Weights of a small mixture-of-experts language model, trained from scratch on English Wikipedia: width 768.
Below are experts of layer 2 (counted from 0) of a mixture-of-experts language model. Rows are named gate (a neuron's input weights, with its number), up (a neuron's input weights, with its number), down (a neuron's output weights, with its number) and show model dimensions 384-575. Each number is 500 + 25 x the weight over its row's rms, rounded and kept within 0 to 999. Numbers have three digits each.
Before each expert's rows: "gets" lists some tokens that make up at least twice as much of what it gets as of all text. This comes from a sample of Wikipedia text that the model never trained on. Tokens count by the router's weight.

# expert 2
gets: "was ", "is ", "by ", "as ", "with ", "for "
gate0:489512531491507462482477529506512527521528526495486509479511484521474510522504512487519508482485482487498468460490533483500501531504542474513524497500506495487502530478521519488518514466496489486511492512529499504501510512525434510494507489472490491504488465475515505540479483475512510475467514483479522485509570556502550492483498515551505529529494493441510485491525485507517490487484542479499497502546503493495514500517518470479498492489475492561396521498511478499480508516484490506497518509523504499477512466486550502483500510518499469511492483499516481481538496499480478481
up0:546491447535502484493484511532494485482467516524553544489482493482500509428515478475495506472514485504462478515556537535492535512476529465506483498524503469483501484468480482512524465503479503515471463519530484539468496492523578526485466520517467494517451505460503520480517507502452491519494512535512464515503486526517532498490490511511503507502495521553481494503470468530492491503517478529523501531470400477495507459547518483488493524494538466540585494486540569486513514508543531519455498475467515514496499444487485455478498525505499494483517531538479534490484514467504505506
down0:495463493497526541474518471501507464488527480501505520506510478495480469513495505542477496509499485509516474511477471469523476488496498567493499512499503487466488503548536489495520506519471464520526490503492536496528547509519502483505522504483481494496509492500502506515487487491495529506488513503541529516530489470474461486489517504499504513500454483515526469517485468537480526490457472498478510528479534520516482521481488485480492531549459532524513455487494474498475510521532497511514512551537463510424503509458522504524492517451507492517501492509529422490522464520509540494
gate1:462513506510492546536502507516493522517474527518491555506536496521535508488492467476496496505495531559430472485532478560516493509533492477516489511493493447527473494531479498483529495489472491480500487511466529501534515495511531521512525545500508524513510520499470483495471496570501497478475521577500477513523497496522508523545503506521499494545540465532516536497485548530460518550488507495529504501488451490529490452506455479525496520485485523507459494528468530445508494510526513480473467484516520535498493485523479462469493545465516503484500523488522492496490529468513495468
up1:504535488479510475558469529515499491502512457469510437495478473519469502491485492480519510509507493469527482486483472471492508515548471522478506516498473514479505533484468507510484511536499514498516567521497498477525506543501510528440463508507508502490539482506530494523549480503514537485535490504500535544508515475468475523460508498428519521493541517518502486508552456472505508512501503486507453521524500499526514485472505499558476493513503460517500493512461517533527540466527489522533501478434471466552480509442523514507495509499516487522516514496506469517486467529509499511
down1:526519507470516581482498497527491461464498570472486530451490551551474540517538497516520490476454510536499506551521503500477517448484488528504529488511531492498495454494504499507510497495497507515467507535493488519488535470535512511552517548535512533480573527489483472504458481480491539537478520501526471491522528491503464489497531513480491496519505471540481518514466514456513527522527502522505532459547513509486484520522465496464517482517503463506519490487499487499546491497537471482496484455546498550544482502499577500490533471523521490478514488511478501500503459505482493466
gate2:512531494505500484461503510507509528469468495537511509507519455503537485502514515527468523525484504485460476467481510498494484496489493505517460500488434461460493466453490471511481513513507493459464477475455457473508503489524490530487503498482500504522534494535505513504528532507466488506483480533553485492543462526524542495484503500507472505524481492505533521500497494543487509503474496493503456504478551480540490548504491496456490508499523476499481448457497500454516477482444497489535506520461576519505521502485455523485467492542430510484481505487472469513490560496506491470
up2:499499518504486508517447534527482464494497469503462456508494520517458503501512460428513507525547537516522516535502466499503513518506512538527500538494533553487511505579517522494511488479503487533509536506512544520485464494444437478509517492508488501512505479503471480510510488456510539495548501488516486496481525437487485546492514477486482500480493519473504512495454501500496478474449488466511568496558470540498503492457505478494540513530451432504511576510479491543476531523523498513499530476525457487529520503508514491567515478479530449512504511517502549504527448514484473523
down2:479497500527505497505525523498526503561501513449505485521497537486467487524476534537475508446478511524552478538484473502501504476509498558559496457506504487474448535511497516493502522527472495530510479546509489482499565449505497472487489498503485516516500499473513482519498467498541485556467500521449486499546536493510482534509496540508498452503486496496515497471458485480490484477536510477496485506543512532491513515527525499471534488498495511549561497517536557467476509506453543467505527488507480492506504513520468521506552503503537527498481471464552526502522394455520448490
gate3:535456466503513513505496555489490543504524503488473511549501507501499560509514508492484530495437524481521487532510522503495500525499507561516495480472519493482482484435451515500517513473511511515511525487428480516482492462461518483479498503506534492527467515516517526535506493520520492467522437508475467523543527503451506506444447503534526500492488462505526489483531523462514497455486460447500505520528488499478487508464494526472531535506534508529491488539551504513446482538497489472551483511492454498467519506475486510487542490506485481505490572481497477511471502514507471492
up3:494482476482520535564475467457509510534486550512495501491510487497488529505510550496484506493464506501539538544491515506437501508503529533540498500460549530511507490447508532540510483578513517510496495502480527505473506467494530464509538536483535460503483515468490490510548450467463526518483507511515524508529492517488487467507472494496495452450504495449456481512553530453549476462485494477548472535508496502485479520477539534507483538508534528477483485464527511547494463509470482440520505540507484474515545519529490477484483495534482493530500534477500488487547493545507492494
down3:470519515461471487520493500502483490491462533490500493516517497473499504520536470539526496517463521447501516492502469482495475515483493516578499534512467463513499473528493508505536452482481528485520520500480513522516530479519497496467501493511517486524541502519471490487483483495516445504477474468501452451458482526487482461482522524480475504531485482460488505488490478468485470511523539489524521480485555472474492507474499470510511479505530526468495498515471555490508507495520500506476505492516516491445484471482512480527571527485525532512484495509515532480449515439503474517
gate4:496485547502494477475520467519545501479483493469502527533512529474503505495485494451463502478501478529488486521505554492439478481546466479473529497503493504499537494505532465515504472476486522487488452481513469529476500522485500506512484470536468483527508468493495482499474510507522487509494510444470524519451543464498540502520490507506512469550532526478470480506561494473507497520493549534527500472506517469512499481467511487502456491486563500479543493499471531482558491504454478520473504511497497540512524500471470534485536449505493504508485453510475521529527499488533486462
up4:497493538489462543508521467468508484481544503500467505515517487509529474479497491452504492480496451514448489505513551521477507479520481508475540460459518562476510468518510488525487489481543512507498490465491468473459519473472479542482489496501453455520513489501508473504493506523540506454492506490495510517491526509497525500526500560427507446510505498468526466519539510456520519462523543481549519505485475499466549477485504517475483486479561469454500500471515528533493494469513491491516515517458510500503530499475499507500538465483470496495464456498494493465497496482530520486
down4:534478472486450498506431496488530494480514531509486490495497482503522517473477489522483505512529498455499513472487499538515487501495498491516523487471493508465541522478537510436509558441529506491518500520492506485522468560534495507515473520496505483487476514511514509514509469513519511495496476487461489505477524525504488503435550511497478479502547494470470491508474445544549480484466508510501501510500509514487494514488523473458513543496490496469490492545519488524480449493489515477551483522512459490479452423501506508525509491525463522499483485500492524514486485491481521495
gate5:472447481504507536486523489527478502482510496523462531474490482528503459482501460483526475555501502535479527501487524521510507537499473489463482489501499492483456491476465479487520532486460481513487472519492499500454514512494479529491524513557479493528508463494485521533505506507475452516476491521501537507520508560514500483468487500477535522529497520507441484510522512536555560476441502498534520500510476490464482468445492469482486554496454489500536461445511529499463505499489473502540502429467547507496466475494490533523510557534543538501489506478497488573491473510529478491
up5:518543511503529438495532498513512499481464496483510508522489529476514502518527485498486507480574505460434456487535498494501488480492485472539509465494500512534488526511527499525531495535529501497530512517517519500511448500455456484521472476472497461501523509543472465487487493508542540495512507453508514470522521491481509489503508496541477489506517496474537488552476521473440477519480468478456450507449516486487497525513514526504505461510541518512509509552536514526502492448493503490479483510509504505506485499503498500538543459483494475528508491528468510496492549495479480485
down5:536510459522465521520493518491519507526451521488504530508502489459550491504502494493508553463486496485497473485421484529509482520530502509503503517509503524459473505496488473469485543471513449513516501495519469498502518491522532505504533497482523460534449501464515508510491484531507473499503513494500495483491459461487520535528509510495526469497498537484479548533501472579502525499523515530521495579515521540466506492517461450530437507498511479474495540470481465466503504523521491460464480501480506482498479512471496462507442495521456499489478530480549524519526568500528541502
gate6:524510510552487560511488484473527496496566510491490501491535483525478505511411497518523507548478485472469501457521469502511498563473496473470467458485462502509493498514495519481516500498509493536496510523540507473500448518520499514468453491476499524495499462448506501492500477549466476462512431538470462463466529472512470488480495506540485466524489481477484468456552466475522485517545494434467511532495525464489519485493530514463495504482501479484477499498507543503548502492517484500472470522456476491493553521445496475463523484515538510492498500534528494507489541490465505499
up6:455519495491489478491463488494471521512501513520490501498508525516437476461477495528580501469506498462549461517509516513509499518525539507498524501485522512483481455458486517486547500508498492485498529523508509576519453513545487458508470523494526495481532502473532505527493485467526473504542475514480458521487504552506535572527475497467502489520500524505530523495514478502492477501505492521496521515542472499501519521512530487488495535501513484518502542510503499502460529505534450502483498509491487526471512538505573506517484534461537502437495455505489515494496477466504470506
down6:479523499500503532495543538481476502519485543453514522506526522504514483503493464473456537478520505482466544512512463527527526501503479529477487534511475479515512485519485521485497496491498501545539508486494513510449501506488490519492510468479497526485498499505513551516542514516493531464480526482517524548494497524493507478461498491501507508523518476499513500515471560533512548517514519466512518538513532454507497495551544514501430471495531521508570507482519493497462441473486505519503496501484497470513527515524486522519494490443469514561498487524517510489512444494490489507

# expert 3
gets: ", ", "- ", ": ", "in ", "of ", "– "
gate0:486507457504492466501495479502480502466499525559521511502501517511466454524502491487491471495492539475446481473515503494502504520528516509531485518505491476533545482447485529539482481490491554532473476494517539511501480513508496484477486491526534488535471509537537485514436511494500486519485543494501473527504486491489502462515470494545493491491493522541518495520463539441455522478540485482487496485522478511472507506432480481508507496494498455540481496499495478494533494498493479511467505519487450476449501481486526515426457524502514492497481508514480544540513492473481456510
up0:533530483476521551470512473503452481542483470502429501557511520513565501512482489498495531545499477498475516501503470501497516481465512450499492492469516507484493538577486510511513469526494501509483541472530508481495480496511496508514508560536490513516485506501453481486564547531492511490488474471508539487472492520551498527518499473555520484468555492433472525506505493502544519547481464513508489493462489473538493481546513513521498495521506515475461504512476548560501493536505511482521480500483515523513541510502485549458511493518455490506514518468492430472491504530496447494
down0:514492492487503460518494532524502551509489515509501513515467497587482506544451510508484487533465473496515527500491512518491489517545469492484482494500514474500552517460512482509502531495440524528522467510509501486486464482491484494476498478551486505479476513497499523537522505502535489549479512494507494507459538473462525525482503523496523438546525504503484510498475490469487513507479499488521482458509492483484449555508491478512515504486510518541459481536513486511460463492472530493481488522498482529513523508526467491511477465497498543496493524483475515529479505538507508493
gate1:522523488485463519485464500533517507509548508517520522480514478529485480521519473482485540500509510515461496462502524488519503541513507492486563496490532494518550517506511501496491566497506544513539457510507506539498455477497548493485486520519476489499475500469501497507521509497494514514540475474462496505497480507510456529490486490468508527460500512452544507518528483509557528422528513531464479492488513496468504487435533505485523479498486510523494463507476490537527496520495511520475506497522510470499557477536501512513498489494492502487533510509474517470467494510510564539
up1:494535504484516512537472476536514531511463517478503529490489521478498478493479474546474493502428496493501470528482502464483560511488552471446523488502509510549504541556506498475519532482506525492477479517499511538492546530452498473476473439519506498476463454456456494518506515490528537558482522476515541495487452501480512537526478483503522488485469504516502489463526545453488479525522514553494518520468537483512525494503533456511447500529507537548467479493508524436451458500516527524505542525454450510488537429500500476519506508515490546467476494474483464495481518488509540480
down1:503492506463500506463568529515483460515443464495533520531447511515507474499496498516503474459495509490479469488471502510495475466499516526471518500469492481498534499577529496530452489515528478442507500507513520511525487485528547476477488522501546517506496505504536491532496512485522490497501512523497512462518503503505497497500511481509469488490476508469524512543442507524465485463527499490480476470526521479505484450526514481492439531550473490470519528543493501550528512494541506487502515551505508505518459477500471536493513497491517539466562468543488484518517479518521476508
gate2:494545510527486503494524497464455514527501535534517508497535532506506526517498505499516496531458480488439567472466512475464453473547492467513538487502471449514498503523510513530511462511497489570530519524463514549485458511505475508538486476519501508497554513529455481491502481497503499540521531469507503470476489498513475563506515537484507507512549506490554515496488529473482448559482473500489521497497502488487507515468495499501480483529480486496481500530484468500493513494488491491478534531481509504457499508483567516491536451476511547490486488497501501492462513509495522538
up2:510481494474489488534508541513499496482483503478459506509517474475526521503520514494514485462511486484531508532531487455518466469506491544503527498507494503511454499498524444523505477514479501512487486500536523496490551461502501508526522498515504499505441472532483484480483525477520458496533474493471546547541531497532471517518525442524512502480549482540526515468515516465534508470513504481484483459481507492533521508443526528478520487474499498514520490493465499532549497515513474527496461497504480520484539502497489489470489471500509534498482500513456491525489460519489486558
down2:441506500505478496516489504495492500485521504510472466507508479527504463489502478484515518488485453531485473507511487521501510541506504479478503513444463482507475528467497445487519512545464530459528556482498489505469489511468478494470506531482535489492481467470505537499485509526482479504462469487461511479507513510495529538469505487510508484463518501524507493520508453515444487526525503511501507465467487516506489486528489512530474507460530475449500500537498512523500510498521516470495466513502444500500506535487441509507516487493506500520540506478503513468493477467513539546
gate3:554487486476499518489527498459526536501448492515492509492539544487516513498522503519530517496497501486530494494468512458544491461550481495493525476516541492516524502502518499510462492539495521502506483503479486499445508468491479470492535503496500466493522500484510498489495478510500488518492483491503502493514478488444517516510527498472527498478508499507537495554484520467480533519495537482510477504466518457500488501513517515479483427513474480497532529537503515537498476520489484474496451506478544487523506532509470509508518451544519502528495544477481473506512521522539501458
up3:488486500502526520495486481500489470471502514510501502508484481489504505510523527488460530535512479485516474527488467505527523509532527503523460531460494503475457497539493480516502507480513520487483469520491493543507457491493519457473474494464463537523459480491517496550494490498523502502496497457489523487514466451530482487499507507472539492464512501551531488542488508505489464500473472488512438536496473488493442473523488504464521497501487493506505484520539519525498498507510519491521492496537528485530470500531475506565521523481496567518502482478512477461520537515494510458
down3:504499455493510504521517490468459561499525515494512484515505511496499506479475510498519539505526487545510554454521522518478451484521523497478531493494513473491504435468522491530493482517495498503491483473517509465509529493499500464546510523461498509557500509507478469521537518503546480484482476547523478554493506521488495501495511494518466521496538500482526519513475500451454542472445462508502511512508450510479552523509524492495533525514486467534512509498518510480507534526468499502483515464484468511450477491529452463473485482456520516494448522534500491514507532505536478471
gate4:502506514533497515483520499503513538472508486452488500549491466507494508509486463486495470544480462502533515517483502509483513535479490511507468508510507470490498541479505512485490505492497484541528492458506484491532518543474514455492528494487481503501490493503492511482529533481466505448451486539503473504465543533499525480481502489513465498501519496544464521524489514576509498464422509506486512469487508546494525504479457561503445503466513481479511501479498514513550555472474499523540484528451512503522503491497498462486504482492437477485490488468449564500469500497486509486
up4:523462475501477470473438490545520477506478502528534479537487473492479484512508531470486513458474516511466453467514524535473478481499473471448492475497507544476488530497504502524486517486440489487456515521481508480489510523540489538502508482508473512491435523494492513514510503520516517538499543515520510500521476481520498532487500475478507518496479564449479520449496505517495491490523497509511504503524508488527509474501495481505484533541508511496516480440481497524480491537514474467510460482502450489507482479509468492497481488505519508450509521475483507507500507487468498449
down4:490457499480498502532510538485523490533479528496438500452476500500474519484482517492513528478534509530444514482473500455522498500521523500548489496525496507455513514505516498504505492503487553453509498530499553537494516481498496496493498468499483537546493503470476507477524483497497495544527491484496480497460504502496495495519466497505494534491508492466491528500500493514481486528512510512514532522484487489537501504487504490463499434513531480531485503487504548497474432546503467538476505468507501493514532501521452536481486521484535541538511492477477491479480530507514525533
gate5:525475509505475509532472487500478495496522524532480529506520444462512545501497479519538485461510455497423491529494530514480529522483536519489483536542535512461472459534465463546528510474480461497516491513484481493506516509493484464492513521538520515504535503453531504517466506544508478461484514522456489460503515476463513506536527481566521486543427497470471476523473452478496491469479503501548511493494518478481533539544467526483489482477492522538508488455463526528504546481443501477489524502498499506476475477517492540495491544499549518488507520468504488530520523516524498544
up5:475498514513513503514496499523478489532485522511479510524516554505510491466432479469469526465490490488500515539484528480496507511495482497500519499505526553507538563475566515491492502464503463512507517484501514503456521519501496488491521521507483498540471515516502522473494522480500477462488502475487477492497517503505456492494504484515491511454537483517512517514467517438526521511522500504480518552486528467521528473464495503500534509535517487537486515474507453544472490455483512475532522504478554514545533499510517520514482513467531519501492534507528513500499505474520545537
down5:470478507534489518524484493488489508510516508481488510523520516482501528531485522492499492522564511496499531455525502490483455506535549483456506512491470443534476497502508470480509507490468546491487547535490500474489512465526483413473448483498515485479553507499501508475492486515524513514532510469549480493519524549495541447490494500517483501471528471496524479513490480487530491508519465523520497479521493509479502485456553494472474504533472515536490506477532475471495447460523479556550499543473456492483513498502504492507526474484479505479548501496481485456506474502499542505
gate6:495529503466544507489522489507435479483493495477508524493480500500497502478518516507520485493507491491498510514457511486529476510503526494458522461495510497478474492518511480493499553507497470553508537491500536526486486478512498535500503489543532502520493472507441498522487507482473509480514505478479559504503523479478463545488479486453493518505447548497480524538488486509502485490528533458479541448458496530464522497497488483510509495484510496502519519499476529472515541477489521481494430494473517490505484488529514560511480550476491472464463461464476525527463509493511538549
up6:481455518563499505512486489554536529532464520529552486516525508515507489516490529475479518477486542528526497471497495543497507495515483544511500526513448512536525519485500538476477500508508539516483474511528451489518500509485485462480529517511458539493505508491499500451472501545481476532498517507478497511545465500528502486501508497517480489588530510484526494479465531519499558520460471507501428534524466504512489485531509555538461509510483544541502486475502535507479479494517512534430534513520516502524499482505488474481505476470487537496519535521509508516542543541483490503
down6:483520508497515489521540513500526472505478499521520528518505505537497482543495462498523516527483506526485517484505499473535528496528515516491506483467487482559462480477479482519490501451535466482468539470482479461498490523489477470485528463482488477472501492494515483506507499504489540510490484546499440500508546504482490537513537492501503494519509532511497466479510504534502535430454500502496502469492490480492502517487513459489492528457537517496500543555512543496503499487466513510485486431485491510480485526513480490527500484496509516479464466520547508525504540495491477504

# expert 6
gets: "\n", "1 ", "0 ", "2 ", "3 ", "4 "
gate0:494548509493497503503502553499512486494501494498461494483510542515499471517535551494502498532514513521473530455518459542514486513502472525473516505508515522552496512515522524504482500426513487433486443499532510478494512498508501521498544460443532499466513508480490520473534467471483463448512495503443482487450459500532515502483503502542541518527492463516490518513546508500467469487454541510480444471519507527492488491550488554486489492523500491488483467489460493518502477496507510543502497495473506488534498531460475545474511579461489522496493500511494570526545481497524488464
up0:529517468515474523490514531487499493482457534489513493514493521502507524475506556525540507523473447526434501480510504510546502491475515518529485474492536535494475488546493539489548498457499523563517444480516484526512537466445506513480443479482483550509483471541499473468511486524514493506516484505507481470471514511469497520489536427534509524517545476511492465513543500533484486517498547493482485499534455481534484517465482525541514495502492528500464529515490502519532552488487478512519478586492515468493497487480460507538497469511461467487500486517529512465509511498509511511
down0:476472500467483530476507469497476524536490509486525462487497516494504513479496514493512499466513493496535481490466501500449475514525508485475478516479506407515491491530507494507487500503539459495522529527484532448515465501499482480509504474497504471489511471499535491504478540475573496519483498506472516517537467540513510512511502520497454522474502479527515450501472522474512472514480502551496499517496512545464461444478567510504466483516506519526504482519524488462497499506490493486555475502530466477485490537550534553540501481520522471505490462462534520520523493467494488485
gate1:483516539494483493498531501541537497512520492467499483472500449523487469532517447517451498475533498485473511465501518503496532506503522502509524505526480536474458504523490492516510489494482559484502554452489466516462540468454493479486476495515571508554475498529481517498513478501489523515485471508518543498459511520492502517508486467513477527424544511485459483525500495498515499507497513491486576517495479482464492464479496499490496487489468489462465489483463509505515502490446526443511504529509527510473539484479494469493514464487450485493487491449509467555499544508519488491
up1:484536533454476519503523476511525494527522528519514510504517486509505496530524421502492492469524511520456519483501517518515508531479528507494519520490478539473491500540479507529524498485458544469523515421493506523476547516469490464466484485495541494543464490594511512479493520512489469524520469536498539539486518515522526504490502465504498540424527492478454500503507484485512539506467501496494508488478502495484493455517518483505488477504495477453495491476495512509529486525467511438483506501496508506497504489486481431499493477485494480506494494465512496526513538499506491486
down1:517521518472534538498495546541557488524505502489503451519506517476516519460456485514488516503538530481523498529513498482488508518512483484520473457528493522506486502516530493494495515489494501490458521499498536508505483483520495527484494473481454479515485497511498469480463503470532503464520466509523494537524491531502491460493467521469521483525483488494497521500475509557513523486511494538527455473494536501499528502501518509537496512466467488521507540508465509472446485558515557508452514504495490508496504490495463522534485520474496518533510477531519511497471540568500549488
gate2:502491478486547509496503483513532468470493478541480504503509513515495500521480523522541500499470540482539504484504489499471559472509487469504518498505536463508490501474495489513524481467475523477492496495476490504489500438470449466452512463478458518486532496491535516514471522526498517499525531520470447503472495516557474472480481521482487445486490514516483526481538491500501520514489483499468500514544516487528476472479505455503555498499511521496507511484491491491505504464540519472529505516506523536527481505511508458444504516518519504485491503510532466505515513494502509481
up2:502517496490514505491477487487457504473497510430525536445483518498492472496542531506471501475531467529446505485481514509504478503522532539488508504519460507483522491514480492498479539507488465485468501514496499480475476531507483524490495548499548455488507501483494493499524478470488500471479530502503541510511472498451479526528503477470491548511500518499489509522490517561539510471471466507481478521471522489487518518551515540498491504467457438482488505527477492500482502510479488495475455508484520493485514503532471484491522518524512466513515551470483529489490497520506466537
down2:469507524500506536504492490508465481544527513528504470498539547520479505503483540490466488483472486490502526468523539500525465464493463498494493521491494494534467501522545491492490518483524505483498488480491479526459512486461472449513472503502469546468478525467460510485505476486494503493498468503517507528535489457531515520524482529505493528506470514531459516460504514550462510530520551515537485491492480481523527499442498494527492461475497517529515481496509482474494486495465529557504499494527526494480535504494510512516530457469497502496494475572451503464518472524450509501
gate3:547511491487462489548486497540521531472531473512507482458507454489488507488497449496482490517461487502516465504472486467482504496497530513498439468501476541496502486483456499479551522489474517492473503505509461496497489501444500467508510494503505488523470508516517512558524436503484493501477540514468535515503519460502521530463504487498551516460485512512464501511482528490528487506504527503489507447499486526527508486541439469514519481526487467546516506534563525484532471509453458503496542518523483478532511514500507518502518483488500480497506512509496575508486499478454590557
up3:497485461484468497524481490478510471520523467490496486503514469533515506520472520528483488487507535484527518498480502495502511487452540471464505473512461482468498539539485502533509483523503490479507550512474479566486530493462469462467532468477503509504530507472560521484522475543529501505512448531499532495480521472492495511499536482503486495487494502521446537534505505526476499515494500486472500508478488485525517498508494491496516515536541481474490471504542495499518497447516492481508484542525543489483471465495462536510505476454501482485492519511506493543485509499462567498
down3:476507510489490529508499513467491522508462485518498512491495523469517513474522465513447507510483493484475500468528497514497526538491501480503497490501566505463482514448531487458487512505481478520485489459487490479525496509536507485519486560514530502511484485482497478491516511506460532569506506496553508489527492523510456531507513512453499521541487532487476508503481492479501465457476496521494541519478506509542506475515489499512505504533472450487476508496528484494488496479490516514455501498483461466508462473512497501482497479548505511534513510468500510491487481524496470510
gate4:469510518499481510514544512491500492515510500488544478465476477519488458451486426506495535510494475493506442550506453491544508516499493520525507505511477478487466508482498494495528497499535488487525467481531491504508513492519525520477479536474509502474520521488479513488517462465494536454519474521514492490491506485501502536489455521471493487492526540481534513485496478491521523494486498498493451518535493452487517539545500467532482517499457517466523504494536525511477522527478502528493523487470506523538491477472487504497487505488528515484482503532513493512504546491514485472
up4:502514502482473499481517489476519518504531463491536496441531470492485493484523434536504527546481448482509469553500499498514527495542504526508518507461511512485465497461496508495543526497520491519494483487546510490484500477497501504496480506501475506485483541478510489456578486471487524497523486586508496474506504499498533501426460498488498475464513519482535509473513474480529490564514526455477496499513518459490462513511501455517507508482481517484521500495498515501511543504480528494461465522479467492542519469502461521513479485460518498529478514536498470515492551523513488490
down4:494529486470509516477502522487467501525474494489534466453544497524497522570488484489495524504541498503475531460497485511523502552526518447484489511492491488501503498501519538490559503547532513517535505484510483467483482502495535469529531509492506551472499509529490525467496497506475514521474496501513491535524516493584492524517495499470519535542523547516520543469516472491513494440542491499503468545513485472537506496497475486516487520509538560491483506514548542502468509501485478493450528443488480501556512436471511490529525509504476488508511518508481532465532541493476509454
gate5:470494475491520489468491528524524489513456519530472483495520508501533484490505507493504514458491519520512481494491471473474475526460540511495522498468486469533474476537532535476513467477453507470488486467507525514488515555463492495502471504496522501476512508546492515483526497460473527468504543464514519485506480473508534514526483462520448479469540480505515460494482505497487463514504481509511469469473504534539476489509508471526529486520490499505503501504490499510485490511481502502515483476504491484541512502513480466538519520483477475457486480480490476479458480543490463539
up5:530525492492514502519430571508496513481481496494494452478490527512475478504499512505507503478498485504510528495486516496504453510491550486491567484470483521525526492459517509476518498496477518478498444491495506536490493541516471446501524488521535514514509498493526542474474488496473536500504504496512556489490520469493518502528475541512459498490512492494507486506466499485482494520521458476513469494500510504509528499471529493544499475519513522492484517509518492553524472495504472524521519513515515522490475490486522502537526495496436505510455518483509529490515508507507492548
down5:512496492454465505450486479486520521519435486456490556526537485486513449468505546482513550548484490455526492499511494552487536500524478513476462496445523483480470472500538496530489517489497496514536537494486500489517507505483493475447499453491442471528510505469462548490499478514496483509490467511508461521488510495572498516513528462503512479519554499516508501503440522490477491460462486497461485540458483517512495456459520564541532522501519456592487484502482519492495528474507484500506526512490468509499513527490472544524487528500540488507496536517490470532462485468493493516
gate6:513545486490545513533465472518498500490503502478495501471483467511508517459501538482450467499495464511497513496467510452552501533472535515515452480485480536484517516468533501518495517491480504493473455488514458500541499488500498489476518504502490507475528479476511466496487524498527499477494525493473539526503479479555515493512478510519482506530516498475484471496542510498499476462488488474489463467485514533500482494479492546450473451508484484469473473427541538517541474547468542481458508493505525496498453512493453504549521514473534553496486498495480494499508552518488506494
up6:501499502516463532493525499467451524494479537537501507463508499536465486507511529524514503504510502500507510491450509456456531499486538535532429530494482526529543480481506497522490517516480471487526454519530525505513471507460457453510509446478521533525509488547481531453490508523498497516485510510482506530482520476519485514525518511495513494499553505478524477504524531488518530494514472507479500552476528497492478500467495515476489532515504480495441450490547490495532501511462490507450526493499536471508505522499496512523535482494539508518489526521465528494500551482476511462
down6:511510525510528503505471491504489505513476508497493537537561487550460472522493450463524485493507503541576494479488503532488469480532498528473526506536488482490553445524453500480522496497535530479488499518510494465475473468498501523507521513488544535510495528469512508470489463486500515526488521473547494543513494503452483503490479481483561520443467506564515505541492496479471506531487527499508515523523490496516506546467516489508527532467499502495534495518464501501503483490480444532476487498476513491480521506507511522498499487527505513484479482517489442502526535476478506513